Experts of a small language model.
Training: a variant of SOAP for the experts, 724M tokens, 2925 steps.
Below are experts of layer 5 (counted from 0) of a mixture-of-experts language model. Rows are named router (the router's row for the expert), down (a neuron's output weights, with its number) and show model dimensions 0-191. Each number is 128 + 32 x the weight over its row's rms, rounded and kept within 0 to 255. Numbers have three digits each.
After each expert's rows: a language model's description of what the expert responds to. This comes from a sample of Wikipedia text that the model never trained on.

# expert 17
router:095128107091110151076098168118116095141114128101051111146136116185083176140076109218175099121115137171131075129129103108120170094146127110130150119136168099137170140120179167155132089134185171138164171092113093121089205139152124099114126135054149171157098159150162108160135159079136120138061059102104110133130137118145143086132126137197126107101119112190140134151088163110103132150162164130172100150128150148101174139145201104125125092127125166061132059149146049101102152158167099151149083119154121092134155165174160124152113087104069126129132144194152163111085122124080133167
down0:144142091104147084154104088126121102127081119084130111115129176052137116111119113089132068057100139137087077124119143121079123152130074148125173146102160102094113117144140104102085054106134125122154127145070109082156088128184131097139098172164141174151137079130095135095094148144133096104118130117104169101102061155203130128087120135177151128060136134122129122172186177120120194069163125116059125108096105127083091086209092142136069138156110144076107144137183132171138152172124135105108102196090124110150087130118169077158046174105170107118122093108121135130140129164154138136
down1:140148147155096135109125163133170075127149160102092144081158116152127123120176123081117139146143135168056169068125150152177124142135112156153173075123110137135143051123153120144106178064123135119104097143137192097109079168110151088121145111156201139188114123115123101112102201111103086118174126053150081112121114092198139175069106084107154121127145113137120106142207142104152087111104136161147128146166100083174169087163115148156164130063086152137123159112110143209159091168124163153163110109151110129137112145128112072116134122152125132126097103141078210155120120069062158154
down2:136144091149141091121066146162171169156106145135099089141152109149160180121121133136126161126173204105132154074130140165116172128120087104098103168130139153201141086148135142142068118132162068098174082076133076142098083136162151046120183099111140044147112165136134118079105156093189081136152090141097111206110099142091099078108149140103116153124098136145182128141140117122191110096179164157144141128162121101141129129093140084155159131120146065113162092109111106134172091187138112110134131146107114102127152047119206180068085152113125147174124127167168158108158146131104137136
Main verbs, mostly past tense, after a subject in biographies and narratives, e.g. took, moved, led, returned, joined, received.

# expert 21
router:158112163108163088123171181136154109175141178079074152130153174160101202083095140168144164136083080174129119131150118143141128137098115164104190146167110151109107155113140158149167136132168123149145174088141129156106122091153197145129131117115121108152167139143138200125147090132133067130133103140151150146131122138159072120094125136144109198205097130177102092117119143135108107154111159124188163175088150086186123164124101178181114111064088156139133118198100109101091136162139195162167057166167106099074083135146136104113104105050085142118122116149158111109092093100104122071
down0:117139091114160171120135126133133138168125127162142139166111194123123096150194157075082102136085114141125093143178104154140139107143112127068134141138134123137150095152176137117192170091134134096113105086175125173113102118121146085158092159150167136130103163127196140149114052099118175191114113083136168125103159134125104092089123167141130132126117116127171128164194087132151145150111130170147047149073130189094201166099140046125115149126148152098133172079097079071139115151154099167107046120154108194127088113140165120189097148144130154146161154143119078203178157130172131103
down1:079122127108128147110114114071136086147151113118099164121115142105094095130071156121159167125162091112164129126140146128184117116132111108169110165148150141138083141103068173141156133180159125153141125159109071098113182110094173122107135137116131121125122133156042069181087151140078148142145087119065081121101164080104114159109135087087183100074114155141127119097159122147088072088146048091097093149214150199143061151078103153161136100123125082095152157129100149148159080119152089125124108139133127149056126158066135072124150093163134079183127127141091113179137107159122059112
down2:144108116135127052086152152109135117165127136112119133144122079139107151090115099159135136092124117115141125107110133137141109143149116159132097166085160114071136090166097142065113116067131123119158123117117111140114131082140183087132146163140151127115176109148188128177125099142131092036132111143138125087105139148148108087093156119062134165070132072150030187137182147132109083174119114185124130065106147111180117151139065075107115083117068137169141115148122192134124155124123039095134075164120104105100128037164055122162163114148173128160144067128136125143196114149105112126
Spaces, digits and units in technical specifications and dimensions, such as sq mi, ft, hp, and counts like two, one.

# expert 2
router:127170175116110147124124144104119104127047131070052130123200134180061141118107119190126102141130084080078135089142155143073205084098107130097194153158136125117116161174133059111116098100108126166091139108132101164112133139133200148136109085125154115067127157071152183139097121095107115141095131094166161185113152160147138124143129142143119123105129108137170098158116135091089097152114150113181095168131160126134083170146144183156131144032139159144078117128184077140119211154131130120191089134146102113126125173182157110111140087093130131098168156117112082117121115135081104111
down0:106104146132121113093117149096176074128180160162081130115156147108168092126098133092113156116123187178158133082188120143150142181109142141112099085128076087112033173145101168172094145149153131123118126084113150112122149129101164135158150132092124153124132091126089125101101174086125143182135143080077180087147096120163090120130085151175096130126168151114128174101163167108130106091158106161096147157115103119122111127127171122109141135081175070106150086091122099109162113158172037095088139128083138123146127159096128135080106102140138184132150201082090122074027158152056120163
down1:078139141112083137103151098163151200110201130147107162099131116202148136114162118153131126161107120086128096136127151133113061145092163115176150185164133103140083126087087114173131158150118177147074135194134121072098130103155106113103157132163173095073113094161086171155120147149131096123093110119036088143122156105086097130181099072075082143110128113125151125119109143128146214096111093124156181158157121126134071131129117075107112112080085119090108083084109105130161096156126119155147109091100094139101144187145063119141116147182084114183145107150144114098080168103063149162
down2:094098171129150084179123106167103131096156129075090147144103145133108166145105126072138104099082181118108114153162115121102122138108177068150188078169099158101140089152145079151154150136083129139087105114111121181111095111124137118138143170131158080170117135101210106076171116105145129173145157088117191168103163166135133160034164083107099147116105143120101142182142116078113142074099145158110106186111141081150118145160082104134137161116126160141106169130136089176117094185084059127143142152140163086171108113212153140203089095112147191097134104091150086163141107111125109118
The space or first piece that opens a table cell after a pipe, usually a shirt number, date or rank, such as 95, 6604, 25–20.

# expert 48
router:091112173102101149177089143102128144106151145088090085127167148097102123123091154154079078163093166183137100106168138128150182132161121128148171099145138122119136171151188110125173117126183140129088156099137172141062133130161117087151157086125126141137105140145093163152108179085172133151121064136143146157155199116110193113192090150156107219155104145166183108128155146143120128152085161155148074137124138126141122168106167105163196107088130173090094153112129110032123115149117148120169070148159136144061093133163132154154137085073108119150137150151052154104100144089105125069
down0:100098184149141134144134078223169146107151111146069150123140131119143175139130180143141100131150052123151194176099137080156157127161121130180157132117093071112051087154161130104119073081139114090166189131117156088158117117145197146123106117122179068155121145108102143153088126118136135122132119094121119106186143064217137137149164130101131151093080137175186126186094110129188134115116096118083094150191113160124106157151138143081144119091134131107098096124150153088106130129137120098178158103114121174099075135149147183148139117132118064158099101142088088082199142115132102125
down1:176165132066152099162073146146147043122081081180132169182145155148143085118194117168137146146124110159137129089158136111098177122118067115155135137154108135112164121127235162149119094149150108124143144114053090088124126110134083076150128155074110094115163106107112121098096124108148091160116156152149155132126131055144068160089137120145179136128123123098072157101136149162076128134172143133178148151104124143154172154141144189125095098142145159137171142154127084145174189149111093095123109141117113094157148139105119156122135140142132074151098158100151118108000121183093149144
down2:099110169097169133062156121095142128120152125130190150127088110170114095122162151070075151141099185058097161124170123069137087103108154139122153110127114068103088113105118170147140131085063102169121102201173041150157122130159097131110102143076126082141140141138134123119136122155097117162077114131142104109122176119107053218120114117154223111176138077140064144092130093064119119104128139153163174124103129163120167128139087104193133190137129108080098082161168103119139076095124169138115112160139153140142118137154168110051140133132108119142134133112092082141149118115093135115
The first word of a new sentence or clause after a period or comma, such as The, This, However, He, It, Although.

# expert 25
router:101131171127094188144129190128131128095142118080100138117112105148115105140066085128157118165097102151116123101159133136117133103121084134138170171154145088122112119131095138127098125131157152146092143080161118092126133103164199088067143101115168203138125097118111117111132127104119133112129058155128131159100137152155142168118152164188132194122162148155111088164095088109123113138125162143135121175106162103198140170149193147132148194054131194066143136182173142090118092104134205115158048129201107111057077154164132158099108131093118159129127149131080180111115167116102117044
down0:119180198184130101161130157166134092100168119116143127105130140126105096098128101173123080147091108081135115147135123179150132164150126200155122164160105151166120107099067070185121101116152154139148085086173185112056174093130098129114162140133174150147113118115152143096126168117064166170072107143099121116082163117095120157121161112171129113180121107130123106154149193098181133076103093128122195172073119115090090138150150102132124139100185119144072094173127163114114110160144124115148205114148122126164111136160122141126114169056095141066172168075138144094094124150193168076
down1:120136143158043116083132144126095220091122132122092101127092143120091142199103138132098138134080049101129156140135153106180151152144140176110131092104176119103081093109108173096130123156120078176072169150182187124140092149125151134099143186147138152065140137138125149124155125114156164090115096109135099163123130077157119125071100145124103142149171122112140127112089115107184108188124143128122098092090181170125153116104094110125157136150115116082134088185097147086108149118139126105009112067146150154185105118077114127127166096129084159131140103158079126117216101148164080147
down2:104108117116080120149100123136089173124125119178149130102079159167159162174189086064085132104142135089113182119069126165115106081128112103102108098124165146116125116174141091065127132169102159130103158118103087095093150092203089147097130141117220149108087150155151100092130089133106182169150131124181021124119130151089171119131095145126101054121099093108171149102105129147109133146158079148122160119130057134152143155160070144097099137146097184130091073119033143148087135090148103180085127131112114151130107136087097134132136116113104065156128158163105129155163131128131091169
Prepositions on/of and the word after them, especially sentence-initial On, plus articles and counting words like two, several, next.

# expert 29
router:147136197121115124157134098122162145140157080087068120137191166122124123156160098194153089130087144136105087080163101155096168130129134100111111118167155090142180146082126085105138068104162134117175138113130155127134129117144146117097110167093157135075195179107149145147142162067079088161086157079143154122149143145111096149084086107169117220132144137136132160125123171127127151154066110123147098148123137131141093147135185117224095148034115123090137069120165122100146173110092137122169115162152148162104068122162104131107117097090074142125159144074140155097074085105068160108
down0:105144146117103128142184167139174133119074138135107185110141145165131147177139079150139120156123159174173137119215148155107159152138112099165152102125062134090136155204113154094178139136115134148156157099143064133166084103149053123138161131090101104156113119129118074147159114027106119135114129124165167121152108146075106153146141124171106068171138098159139155147123094147117093146132149105174084154123170125164103189148188111140167058169079125107136178152192096164103114148126132139149092061182066165122121150152140099118151117124154141096125128078096149091063194099114153127
down1:132123116138117185110131174162138123148121139144093095142134107147145154144164170110125147094160107126103064152108164077141136109067108058081102117072118090093119210100182108114142108127084126077125134098161123154036122102127093180137154145092114115111044142141106131108142113195177150100137162119102145122124171111091114103133110112099195154132133163076131133128067130147097128127080175087142154099164073128112141126172205146101116118125102099125200132159091157119125166157192129143098110143103138105095147075159119118112199191159138113120088163130112140155161075212144179121
down2:167083147115170098083085121100103107149085182080179115098120118148146120119200141169179117083077121102132102122097151061153060105163051142151085119137132127170194137171111133119147136119129149140185150145124105151156115100097162156146173071148118129120118150138141140142170091110125159224122120149139091091064090083151107131119142164084138105108120069209121136136053124156163132095148103120098112145093155136175193106151073198118134100109196115090131142131104126094169164196135138094162154188149139131149073097144144118108124134153143103121122197103119108109139132104139118126
First letter or syllable of a capitalized name, often list items or after a comma or parenthesis, e.g. N, Mik, Raj, Pe.

# expert 43
router:086142133095125177142149170144115083152063129147134075121121123120083139113124141123169112116115143144061079091152103083099178095158070168142172153109121136119159122164173126156168087108169150170095146126143107092143107140112144108127151180173159107070117154143131140140126153116148047174102106091171165083141195100069090183167138108132146115097107138129118102143098158100128122154107158143162097170112176078166135157133152143141117153142076137085136012125130048100159126136111119146146071189186135152111153073141141143137172077063131128092126115142095147134104064099090136079
down0:135114122133142132133151201120107150159156117098119108138154163140112088177103087140104094148172164071111141187097051183106119152103145172097130113157154098091177107148131183130055129166162141095182118128135133087209138121139141163111172152152204115114211126147177161170091123129127166118131099120144149097118109173100128104153158181123107078142146138101175163163126112177105138086118126136142101157102103092128161099114112116110069098101134166131113092136112127126186128121007129083109126163177110126158181162142111102084168143097075183124123105115125104131110145138150102043
down1:102121140135141136107095107174110090120094126146113078106136096164147084145123092062098042127145161168119115109139121111124100166136073151172113145113142088082129147110204143201147103112126140127129098122217161117113130172152097127099074141172130070128110165066188120140130142092159202147127114123108098160132161126086086128119134120081120088141100111152118143137178175094154118081162150137098135165112120117134128150161134102084128122129088105114105104094121103134175039128126068076150072199161124146137168083105137117135114172133111120088101046152079054151133164106105064088
down2:154128073165125075079157127122149150129111153148144119183056151130107121146105063162085170159094134104102146103107137085191126164157123124153116163094126157057095126136120120148087083134138107060125141151075147194116098094091041108134144145132126154139174070146198098101124108111145155150156145153129176152114144113150146154147175141097112126078119140094149110082116121152127120160069149116072173076170076106143195137181094142083098150122104080099158101124142095074142157153113093147069142113128136107164135132154124109093106168154093210138079092161131071126151174112108105180
Auxiliary verbs and subject pronouns in narrative clauses, such as has, had, have, was, would, never, they, to be.

# expert 27
router:137154193066089134116129152059093170150068123110066149151156098111121140163119097189169112126067150144083058053133165188104152138115078147139192161154102134110130127122159156115124151088120142157125129153119138103140214107134161137147155119117135123070127167167088151158103132086105079096106139094150123140126158124157114132118117149170101152112121053151146090101082108106102085182139143097192124119139173153170119113125108142141128144054140183122137057146142089124119133153093153109149040096180094170112131075173113142122110117114076129109156101145149127099098083131068081097
down0:137104116088126163154045117124152134124188082135117092107154118112167114162138121076137109148136075111145104127105067157127098127140093156099065143059195136157172096083163132111173100204146102134165110112181100140139130108139147157099149160131153087172141160115140127156102187215136126145136083074139136174083119135143158154131113159117166124132098127171057132124059144136147070137146132097154109143168163149128115178140199131144097145162131127074139199171142115103103088095155097163140100149158055100092166138187114123131143173130114179138111157138121164186190169127102130162
down1:080098120174165105085117066140190096166097154141087110148111162109115111110121125103098182127119162180205080094130124139091151116109101122074181177091103060146107059122130132090116117108104099115134158128125174150149137092118152091151133131111091104099154059091162141174098122151120102092179146119095097085130181091171075125102104137120120137127161128127114098083131145159135189100075056188144083136113141111124116158064104090171109147146136092125167158107112130154106137093142161094146175145095143139149141143173137123149128188144173174179127081134072140141015107092118137141
down2:107151191147110082193230168149110172105142144103093135106128148146177128126066042127116142164151064140162112117126134097138165177131126118149127148084151123122125151095152166157177092121168139111072079085132141133176122098058099134110131104064127118134139193179099149114135066077120106078103141174172124121196112070086127125107074067127152137175121153106125085143144123071082132113131091109132084122085171074171131121148112124118108120093143092112117168128066149068122113122135144134158131129138137117088106177095100102155141081139110107135061082129130073098110151116120139092
Standalone space tokens before numbers or currency in tables and statistics, such as population figures, scores, $, €, −.

# expert 7
router:133182119104141180093113192083097172088098170136128122160136098161126127147115045198111078119137157201108090111182091149110117101133089132140103119224131138139157171149194137075121075158157092159147109111143113138101146075171175070107167136115146181123170126175092143095151104133165086104111086086119116106124104168145138135141132157137148122137158178175172136138155190086123096114059135157168082154110121127137164168143147145183161097068136151124139123130112092111113110096134125168122111133116141165071107106116160154171126092094081205155155127151089118075152074151137135137
down0:119084139159160180109124154136123174113096124148121167128132107126098146147116142156128106129108113064171127099077156141102110144171122148158166105090066095183165125105077137162157112181159115107142104164143104156102138158133200140071134164087050131095166133146123149138138174065115172097126151162069132183160109126112123124073162060124175162193093143174140134109146137130146135210118149107079134157096162171113130164121139141055142167101143124151061147132134079167140109096220099074161136135153137140134095089091087170130085082142102140067075123160129115130149096156100096150
down1:070090158109131082155124154157072116079101127151119142073096143098142114164080138096125101070159137131133124104129063152206082157161109066120157166128116108123143155136178175111105122097132117195084132046127101113111109126149096131116138071100104113116111114180133139129127177154151057163119159129091107120109141148144102130147054125108068137160160108107176090102189137135140113170151122085081121100149172135154106191084163081119167058057205098094154150130129141163180121135122089131114110189123150089056167083075135071148133126133130135134154120137154105121127109121132116159
down2:161166121154076132091133150157118087110094113132153097145102186099099167172182162105123119116128136169107088144167116110108099075109135129128175081146169140150070123147139016134140150119157114123155148058135091181119115140089100170177071093195105085093105155136151110092127142127140140137190150141128161170158208115149148103192191099085146161122169135151131108130131161095124084148139173132108147076157137132114148133158163156095071145101071158174159153185119134094123134147137135066169122122131155132145128128122112109147156099134175125159156141083106140197071098119115031146
Possessive and object pronouns before the thing owned, such as his work, her biography, their, him; also scattered letter pieces in codes.

# expert 33
router:120182224121187148113113141167180174083107085056124068152139167111080127143159133202118167146043162133111112075153162109090166125053110172124172136157113073144162089083126116159100111146148105143185149068125108161140186092120181093062136118112171139102157143146173148138145157094108080169122085072174101118140206118146133134113106113177124150149110124169104151131104134051113113130089144142119119115108190140118119138125124138181138164136108146096114092142155087132167198096140122091161093133128111120110109174140113114080121129107125131123139093091088114095090113140122146137
down0:095153140114138165126085091140106062157097099115144164147168131113110079109083104130119187118086177140084102088191120154166140134181069116116092124059119179146128088159111134095185130137222164100134127137142110143099090079113120123068108114134113150133115123157101046091145062105129068146079118094178132144127117134132090098074136096110092118110151125073113111137126145110156157125116104186160137208089099120179119070165096134089125086159110171115100133132181168149075122136170120118107060138121122140145072086096098066124097157127134120105133125118124107101215108127111117156
down1:166106161086137098142129138159141125088087136133151137086097156161126073173121137102124136133134187174140103102090133054085111155099097126102148069123094092181156114187182077083139116153106135140107160179057122145154103126161169159121157137141084200150148135093134131136105126118145055153135099123091157162114135110176140134142150152134119175158154161143133128140113124119114135188150119179082115081116078062102115142114151159133131139155111148157147164117173188147065089195217156093134077195093089143071139128149156124122116171169075097112141188148088164120083170117135096093
down2:121173111060184095079146110148138126101144143135112092152090151163064132150146088109152050092126118101160161125170155067128166136127105145134183108154129155157124176187143120108148119136197136087109106107068116116115105149051041175129099184165115093149160121112053117152094141141078130193088129153121147192117093119132124133116145120118097146097153086159174142137135205159159067102104081116136146100126097131151155155133153162178089153070160154185085141156103101161095120147113127095116146172141174126138130061169110129152163094078117147126138099133129116116095151071095139100
First word pieces of place and personal names after in, from or commas, such as Los, San, Fuk-, Mc-.

# expert 11
router:103130167098119111116127127149118139151025094115079123108142090156114102114115085119105143118102129096101069087130171121124142144072110162103099167175103114120134174130126133126089078113151171093106129112139192172104191088151219103150123091148075127147096140116111157109172114146063076108110118174150142163112095086142103152149144117160147123133177156131129094140102153111086085137114156145209097156141177089172106121116117176193151129118096170158100053127159051128104150115099161139165073150110118105119089152151175164111079093138115084122155108108109147088053055137098108118
down0:156112146111100134147138090144159143174169103093117143108165153112088179104061119165105192045142111074084106129156095086061139114104107129135117210143197146188179161130143197138105138135121134158112132138045115144100149104124145140134132133120177142088071131087148071123107133158137097128085112194172146162089165166128098148077171170083142184164116094141176125148081120100177118132121092088177152135164110094144117074141147128087110118127090146127163085153140058128063151077150087116094165113099174092111130129118132093129077180107136109114129105140170130145126113140168132121
down1:136145124204135066090104131126135116142111141149127146127167075120152135088098152171124098096102189125124154140075130155147129182121093126089192088127156161116105147155125162182034116138142121139121135072104112099153118135125130106132133144147092189112098097152136145100109171088168164114144132106202165171147110145113063114115209148072092102053125082172174132140120160106115115088130093118119091137126128098141128119152122146160161159114141117121111067055112155132086143172082181093122125061094129102139205132175138106045158089146149127180170114116117097111154093140062095124
down2:123140138122097216114123087079122071150149111100121168118156057137097138154110169113137136126128092062079163151100136095128120165142141089146122111115154200121128100112146160098074111070117148155119101128141050148149110140134180138187126046180155160115146155132123086108154132119153136125153142149142114079132151127182105114162107115086131208126173053093104163099160155103109161109148144117116111160107130179091202127140114118141112120056070105104044073060135199149106175129164133133076150107145157101117135106097111129077114170140088090145147109148153117130145150155106134174
The bare space token before a number, mostly years after dates or "the/a", e.g. April 2, 2022, the 2010 season, a 25-member.

# expert 12
router:065142174059113151113118136107101143148110124123089152170116109181087214131160146176152150123067126091095074107153130126107130154127090117139165149128133125125186119082170118159155092137143158132130195110124121125117182153088119097156146068125138146085142139153114191107129133116139127108109090145123170160135117086190168183125104146139117135119146097161143135149070172106092094184156200093161130122110213123139106099122116109097116101081121194078128070138141118145111151115098132153212125159163120125082138120171085146158121116128077145119149139181139151095107106109007077150
down0:104129117171103103137201144093115108139195146128119130137139075089121120156166126094141070174169098152146110114032129149148104159142164128128153147090139137107168144140142110052170122092132203082164097082090117114122119133181114121143104097098181094160137099128129081155155056103079097115146100138102204193117114140131148080121135092077095165112131144176138103106133128077136050128137157121171175137099121129109125137102114129114181189128081102145114153122076188165089127125098111138114109133108112171105129117104121122117175066161050144116081078160143188158159160090109139093
down1:086167163169123145114092101145117142109149075093073121126111054126120069129170107168122142107170108126094101151163118056180121130114070146122073158136124140151062107070118083119141092116153138120085138166055155122130153116132144099070083182158145119178097125107072063173142136069115127090119146170095078133105148099148154153131141186178136139146156128169109157149094122125144077141096052106123197172119096108138064149112127142159153101167132092133120127199141102087152089088171090141077101162127101111135164110066145121129124106128087157149100069114131144130148156084163088150
down2:091109103104136103124159128109116146159130120145151110095147108124179143129166091092091169153144130118115098154109105150095102106142102131132124190128076146094136130082114096153078070045192109111153120158118179146105149123140147132118092126148184063161134171103097087134129095166101119153106127123160112165111135138125128135141135183111129105037150140140154030119085044112142081142134078135125155201118204124156108031113095125150115106081125131130115132173110122148140120125141139155106147161136175120106100103151139120081141081187105075181086088124127127145209188121130055167
Spaces and pipes before numbers in sports statistics tables, plus scoring verbs like scored, win, lost, victory in match reports.

# expert 38
router:061138137142119158093104108135135138138089098074132087140159129094080171211156130159157191140059145143113078119130123118120128103149117150117128076192139100127150136120158087098094139101154146159155171115159122147098128088087141143063114097123102098085086171155103122115086150105108120154099102137159144147114171114137147116100060100161071130133127146176128140104153113089071122128053087152151097157075107118156089170109167167143193172075118160078080055173136167124107142134153105084206118146154109107124128157125159177158131125142053097120110165168113180082109092070093124122
down0:086160149098198157129086116144114122120103113145124129143102067153065046122178164101126145082128098172147118081107086144127074151167088158164146101146155140097154129118068154122092135117107133078122146114094205082113123127104151072148097121137107124117115131103191168111179154071148074087145166093064086123129131089123166075115162102131047127090151125131210094119139172152113192116156081181139152131098145118082127171165083164138100084136120139132135142091142154106099084099154157121143155150118148113099150114085059129192110053168104109103147107133119108143123111142169155116
down1:143090053179112080202127104129108180068141115079104137199132127116162136143145167142179145097074121151152064123169177100111096136114138178141147160149146111082158108130111124163144105211180117171136133057081112090159124109159164094160062117145104134205183152085145127151079127124134136108130144131134100122132133120164160146131155128170157178140120196147125118108152071174078107119103102117174170145102125143169140140085137060103161152117067087163112098112153159142150077099076097116146090095116109107199121132175125135110136173143082092122100152117101105109143153163103112132
down2:129114110152155113151070175105088105114117116079113154086094145143089111151156089192088154126170187144150158119144145157139183102080097129097136130121120169090072147150131137148145142117144138093170168177192168170156167132107165103140132127105116127185108141100124136167088124103108089111090131146166146111152109116139134145095069146100174156103165205113117096147094167174107139173082138130184068133108090126153096152134200166144169118146171089166094119139127113138138114128104138110129176201182131099157095136041190135092135122118110078182177108108100075178109083140082172077
Pipes, spaces and closing parentheses in film, TV and awards tables, plus words like American, Best and What, such as "2 episodes" and "(1956) |".

# expert 37
router:131115091090157099101163176076113071094099169127100141119177121106109143138116147145163083133081106132090071092127144094103082114113115126114203129142074137124148175106139129145139125161198117142108190137201142106101128094131163150107134091130113168118139126140121161165122151084159075137109097151113169179087133211155162161139141091107149190148141141172145070096144130155132065123075175102122102185121144128136186172122166179186154113101150201099099121158133129060124095152142159168118077143130097109058098137109175152111140125074095173099147123169099160082138124099101106080
down0:100189083108176182143145143162166141087125118167140135123121147128133066184110112105151141125067129135126190112161140124167181073136141138133125106129153168137107102152135100078141141148123110098083159097114117190154147138153063111115103114091127101136156077098071090129121171149152076142145135125065101119106181137142157135102171182118172182159119090156169140142099098121092182168081134108129092089080116134198085139153134139105142127095136073129190160110059162096118129131120149093197122166209113137160191108137104181123096149090117114108155163119089153142138146189131206090
down1:158093175083108174103180131130133163105084143108141129161091168090104138134064198111130151141119133135123123090096162133150121149173188121104129155096168129096089096130159135166075127101144114118061097106102153122167184133163221049147138149167151175113082157139112108066087130097114156166186163071127090144139122153147132164118127164072112180118147136127106106160128169089143179140117110141170113118104115108130152166133079143151161145175085115144118109122164158107102133162159077080122164143081076117218143084082120133131104105132102108112103150093094137192206120168104140092
down2:092120191096126096134187087124128172168122099146134095151125088151111145171131063090119139144108112140078143107107162153190116098127105129096111114148112113110155139179134130125189136120135127129129121118054106093121156057184161151125112150104136100118100163116125111070086148155128114183162139121133216146147141122129154170123116090132126162165106119116161049059078111116081101130038042129169145153158122083154147183077155095141041078135115125119083154133135107141163132152207155148130040104128119109179129117137123110143163097162116127123106140147117119103164106167134186157
Adjectives and numbers describing physical things, such as colours, -shaped, -story, -inch, original, two, plus digits inside model codes.

# expert 18
router:158128180095121144149110105099114138160093119168107126158092099159130141116107152189117120132114114144069123131117164091107175109145085119184140181210132128112187145064126181157144060093197126199122158124181107093138178105115134108122153175090131173103147115109188098136110127106124087165121036093138134116117145112111124147176140150205184115124120183134125106110065125093119119166118142135149076129109170082141150112113141148172102164118127144066146054088164068144127148151171134134111062155170136138151143110144151144187154068113111121121154149146141112095064141087074136148
down0:070112126120113085111141156097133142157128089090071108115081137128084173105110116118096176111081075127191143069137156107110100119158087102136104128123170113134120183155114116137139134122088166169106175139117127104169148106216115125074144116163164180137107063114105137092103141194118093153078100145087109207156112088181120135093133124115060091143131165108105100088106127151152074117170196115119154107151122114174116115169107157131164188204093174102177099096168110170141127143163132138108156081146077101091147118168086185089103089149109099136147123155101158076159116085126163120
down1:084125154118131128132096090186140099158031112065087088097202129118093150159120132122177055183111122144073119121149151166135160139148123139116091091121090133108122165172144088143205136095114080089128142143123119084134115117102123171105100137095109096081188188107148157133133112140186169146119159178156125153192102137106204162160108126077141087111147117181122148131096139118098168072144135116092075094128154118127136143124126138119126116179190145127020187102084114105144140123110123036180127139140133113113127160161154134115143156190145112138141151128139065117142143121108152119
down2:072115093088118156125150190110084154200162124180116139199121056186120145104080152118111088160074124170175088139124117132126138119115179190191148156062156093100117135102139150128161113095135130136084109151163190113129174167138088086116138139138142201162150092121102094131078088114141120096165110132169122084100112129105125161073130130143124093185099114177151133135145147115140124058129184146121124154118124089211052163101138122155086139099095079090111140078167141087166083117155131129146136148105186096119153131125181205150133143108099147136141168161120148146118129129165139097
Main verbs and auxiliaries right after a subject in biographical and historical narrative, such as was, is, became, appeared, finished, joined.

# expert 45
router:145189199101134180141163141137111092124101129117131161149118153115133142171093136150136110150121138145064083094178148146094143117108107112094144147136101066102179152115187136116140113173171155107142123104167135128068156105123129161071093149118127103128107108153133150092119110120116136156099112125196123100107196145156151156129124100151108155149117110154120146148112160073052121154079119121122066165118162086182156169107147082159097137083152142125136083173164081126094102126099160189093119182152129146166067114168111170151101066100058199123172140127084144078087077061099189081
down0:078190125122121101082158092171105151101115148155095073073124066151136151153124100104210143143104119167145172081196075073172108053135178160086197102172145127166136112124087101078141149084153149114074083091164130115179123123173064161102111098107120145115139112114105177107074172102111140115098109081182150141130170151131121143134159147069138086053094167088141125126164116135078114144123124110116174166113096132146106125122133086112123090109096145172127136045128142112114129132071149096145142155130188121130149164127125126089092156087133155156154134075118156186135116094126097141
down1:182195094070120121087132122186125143138090129168128127117122130160152127132120089157112175147142150126148154116138168140117098065127168139086173149161139100140136156162126165139137172167149109185094148170112149063134086066105120122082136143132142063138121097065109156117139079094141109119095117193098117141168095106099178137136157089086157117163098127141145170133003105132108141096142155138081123163092161111152091155135118095116077138127121176108093161163160137152118151152153117135081178147101128116074159131129137120201155137130074074127063138118074087134138031129148082172
down2:079126114167093121109169087109153132134122124193114164127109159090159082128149090152144082146148136079169134160151123146113135109089138148152087171128085147064163149136168125130158085125092171083097115164178112110134102159127157186132208113170130077130100131116136082153163056105114158133153100111178154092143147165114073131146174103121127094133089106140118095138173148134141139110180138076192085141160102121159130129160116108107081098187154177128146102174096083125120115091111107181085075084163106105116146088121140122137085081149212215117111152116132096121166160138175062070
Single capital letters and abbreviations in names, such as initials P., S., and Jr, Inc, Co, Ltd.

# expert 13
router:143155182082088205133103197105105116104108156097131067139189077147094139190091123194143117173157169163109123097155086121085149139136090142092116100148123109129151143112096120091150107132152159187109134146170075124109165119113202116119139085150189158104171150099153180125142139081118111126100106093204139099148149164124119129091108113139125137167142190177128100135119180081103105121140142119131169122090143102179167141090125170140126157075117120070083132139106140110142191108134122136138122152178131141103155156180190114146144052085090193127128206120104179098113129103110080119
down0:126076107112166099121169097108137105154146098136094118159134102074118164081106159134139153137107178208103126088131156120133166098070105101112092113141109109073104105130104137155139120093141087125179162155124076154140160098141184187121133140121117126141160137115093134138137047166190113116124143146120173112140113188119067165141088113133146093175166115189135191116088145106161084111128157194120032080127106159107140154162149039136087175155097112095121124131085165167156088130064152136133080129174101124130070137140076167078091181138130143134147157142116164086144174119127125081
down1:130079163128133166057041155138129106049193097094109094145131196123158173080157159121138126090071167160160085097123095116122122102140131133107055110140115173141083107057142137131115145150168140143124110123095110103125114137097209118097123132062117190137157122134144136157122144181127115108075141120138113117135102160183178118054153072126112126147190130182099083147095141160171149115149141118135117144088121128109128143165113086042132147094123099144100166122128139102113108090168088150121106138081166112112170145087059119147111136128146129138121193182085166137150143095071095158
down2:128180147118134147113127146131131114139149106181125118156074144120119128153199162100149120117150158122102159210117142169120168082103140105137142208137111119146107137086140131139070102077137156092041145098150073141080177115173157109156113084160094115108131134157178128107093112167149090144172105125141138119092131167109126148081067175103035182137150132130085138095143185101084133085138171130124106150154112096172096086133125150112103144129136138071075110160107081181076138145114104147163108205128157109191126150147144132146078146129127139088159096101153133089204118133117043092
Table pipes, dashes, line breaks and numbering punctuation in lists, timelines and tables, such as "2003 –", "| Norway |", "8.".